From a checkpoint of a small mixture-of-experts model trained on Wikipedia.
Experts: 32 experts in each of 10 layers, 224 SwiGLU neurons an expert, 1 pick a token, a sigmoid router.
Below are experts of layer 3 (counted from 0) of a mixture-of-experts language model. Rows are named router (the router's row for the expert), down (a neuron's output weights, with its number) and show model dimensions 0-95. Each number is 500 + 25 x the weight over its row's rms, rounded and kept within 0 to 999. Numbers have three digits each.
After each expert's rows: "raises" lists some tokens whose logits its average output raises strongly, later layers aside. This comes from a sample of Wikipedia text that the model never trained on.

# expert 2
router:521488496499511507562471489493503548505489510527429474499515494484503515466499498495454449531451500487483545483532548502512536490527550505535505488504522519476507522513520455503487535523514488455521514492495531498500488513499448524508481463500505511497471537462534517460528477483501518538
down0:509493492467466517469499513515469495547513485472500493533515514527494483495468552465499490483499543484514519512494483486459462460487459525490495510512497475471497511431480565474485459538466520529487466484534497535512499468472580496484489500505482523488563447499528489476555495490476544550
down1:508516537500503491467498533466524458497509487507543494521471493534489516452504486484501500491545475469533514471508477496505469551447473519489499515507496504517493488509479449511553523523547472526476481496492531461515521490482470510535478507523438501516448531459504496511479513482468469479
raises: " ", ",", ".", " and", ".\n\n"

# expert 23
router:500503528505473513505474518534468541439543481496465484469492470451508540488449528492501494538477513490516533487522498500543514529534521530527483507470511520493508482531496515483490502480525452547563498470520480533504520512500473487497489515519502518554465466515541517486473490505487501550
down0:524521526483515542507532482519494485505550485473508448500501492468465505500493498465508504539481500430491488502507512489528489445500481540500504522524490464529522465457510474505525448513492538503518477510493498481508495483512488505502466520505508488476461509505516517474502486529510536521
down1:532476501474532527509494480483498495526502488501514487482483540484513502512483501508532488492477493464502470489503491529466513515494508483519482508534486494516511515517522475465540480486489551494554539501508479496520477473508516541508483448434490517476537531479525502512488464475441488518
raises: ",", " of", "-", " to", " in", " and"

# expert 29
router:500517543464495542488483467516489486488477514475468455505519500475501518497460533499548511549453504519521520510532514494464519468553511518540484487486507557492531496489501490448480502505517506440551463492491476515478520517489517518473473494519518499512500514525498541503516498453484568483
down0:522492531496527496533518501458520512574479532493494486507531529453517558502487512486484511467498448455505489515504470495494508497519526518481486534512516514508526501529485514534487500530509518525513517510488480492541501484468488455502516492534500506494512517491564516493500505462548515496
down1:499474484484519488513473509491509489501473519505479494518479474492521511507512507511516499520521484528506496483532582481491533514494491498479452536534485530479500497495507477506489487465529479503489519484516485486467490501535488473506449486543444511503471472519486495502465513543485536491
raises: " or", "ial", "\n\n"

# expert 30
router:483511495502491511471494473533486514428518468473490490499487469466494564474482533468496502506464531474497535501516522528553524539496501512504489518456527525498533459498500521496485515466494478495541473497518467532540514503490472496503468505525504544561495480519513519519481478515506504535
down0:483514505481454529452536550464471512513503507525466510543478512479547487515487524485492519539487502497474527511519540499503484467513524443516481500499481557474499504477532500502478510471545539465500510464506508549518498496500476513512523459528442492475538477535517501495463526510505427499
down1:515530519501513491466501420510484500514491517501526516534516530526504510511484459494492555511489508527469498469513512492514487486476484471468488534517479546529466515495476504518519495439463496466494481478498466538462465467479477481501503551508503508473488521527500454501478496476523485481
raises: " a", "\"", " the", "-", "."

# expert 6
router:463504504508471492518520507503515492456500502492499515505528510481513520479494475475512486497458564494498482494485503508514486480504526506490472508484495524458500436507508518494472494469522515469546465491511485515542535483502444510475506418511487568538492519524511529523532467509465501544
down0:533547519508474543460523454528499530542500488486442482485541496477525516485471470502495479519464503515492483506520491539487567536532496505549501488503513509489504541477533539542483530492529480466500540540477518503510498472538460499492486523523516526498546523466495527486495496542508528497
down1:497517515458513547487478510541534473503469485486563526466509481507517488477502508522480468524561493507544478484528571486515489484474548506540482517506497465486519494502487489511499469512515540557499523496483495503468510535491520509526512469481531500562546534530458525532501474497505526497
raises: "-", "|", "\"", "199", "\"\n\n", "Professional"

# expert 0
router:460496481520474518459519498503505484430544495458491499506506459477502522512444492469522490519481545472490474490504490493563495528501547503529475508504528501479494443510492531520501547487512478499528489507492474555505475526463493495523473499539519513550500513472533504466501491506464499528
down0:477477497476498498533524503510474490532512466511513505535489527529493490531567528517501506517487549455525460532478510509495505475499486516468488513507492462528541497435507478481486478500497498481504536490481509501544534474516455498512499529549477491502492510471491554539512532534504507504
down1:482454528457524552478490516460463494475478518458510490514514490523513478524495533504508519526484462509491509477477478449492540489507487462507486517485511454508536468543488508518537466517483491492471491487466502465514512465500498495459479517514502499537497519522498473508526475515523483476
raises: "L", "B", " ", ":", "History", "D"

# expert 27
router:485508504523468513536509529503468486454522497494511515550490499450511486519466469504515500527482496494491478467517495505500523532486523543479463510461485481425500451531544522487487476481514482496561523504482502563481506449493505497512470513551522536534482468489526505519525485513488491523
down0:575462472505511479513508512455548482505536512494488503488514443550461516509524525477496520449520490492477509470512518527523463523484540514528536479486494538532500468529507494527481539472492468492491504479502501488490513509509460498550497512528473489515518524518521490475480491481550484490
down1:493496452536503500452471514523523509478526491468465463488482511517521454494509472529467475453495483499476517537524496508490556527471489531481480535492517477527437497507509518495517497503487516478434477499516498505498474533489479500485500477485555487489513458475491464472483519518494445474
raises: " In", " It", "\"\n\n", " As", " Since", " After"

# expert 9
router:535492520464483537444537529529505515510540538504504535535484506467502523511448470459530490518475511540510498490497494514498519507518494492488469524434477532464513475508519517464501500486510488511529466499509474544464554520480508467527491503479525490507482515519513464530491500459494532533
down0:478539478495499486488479476470510545494516498529480502494493513479482479558488501483492520534513476448487484489542497551489508489546511476489506515477543497506468527483527476502512527514474475531488487515515527548485496600498463492431482480494524475490527493477522485513495547485482482495
down1:509491456521527478593475469559525503479523473512487500440540464497483486454539507498528505501495483527501529470462512518520477465497485476513503486568489478533502462530562489465489506491477482498480455464473476517486521516482493449492515483553480499507478493481479478459528510526488474475
raises: "\n", ",", ".", ".\n", ".\n\n", "\n\n"

# expert 17
router:502524473495481528487472541521498505472553503459442479478476507481529531502464528487469474536431530500500545493519523560519493518517549553516503481466534540485532512511474468487492496478520479514500499474527533512513499489504470513478459508504469509527478449525504493477487480500494498530
down0:518492493448505489469539511468501499514513465527481537476459496439512485460508498522505504458460498491516515487520513512477516527483492498535509521541519477534494494507472481523462459532489502523490472488529492491527521559515483506546498503516547516519511534528492509558501534517517505497
down1:469450493501541535520537490520488491488522478519462490497517493516505494481533524486522476539506527511460493525515546531519479532476511501558457517500456518477479476520507535497515531506476508523497486511516482496520490519485490512504486490528570502483526562482513493541495543473516498529
raises: ".", "es", ",", ".\n\n", ";", " and"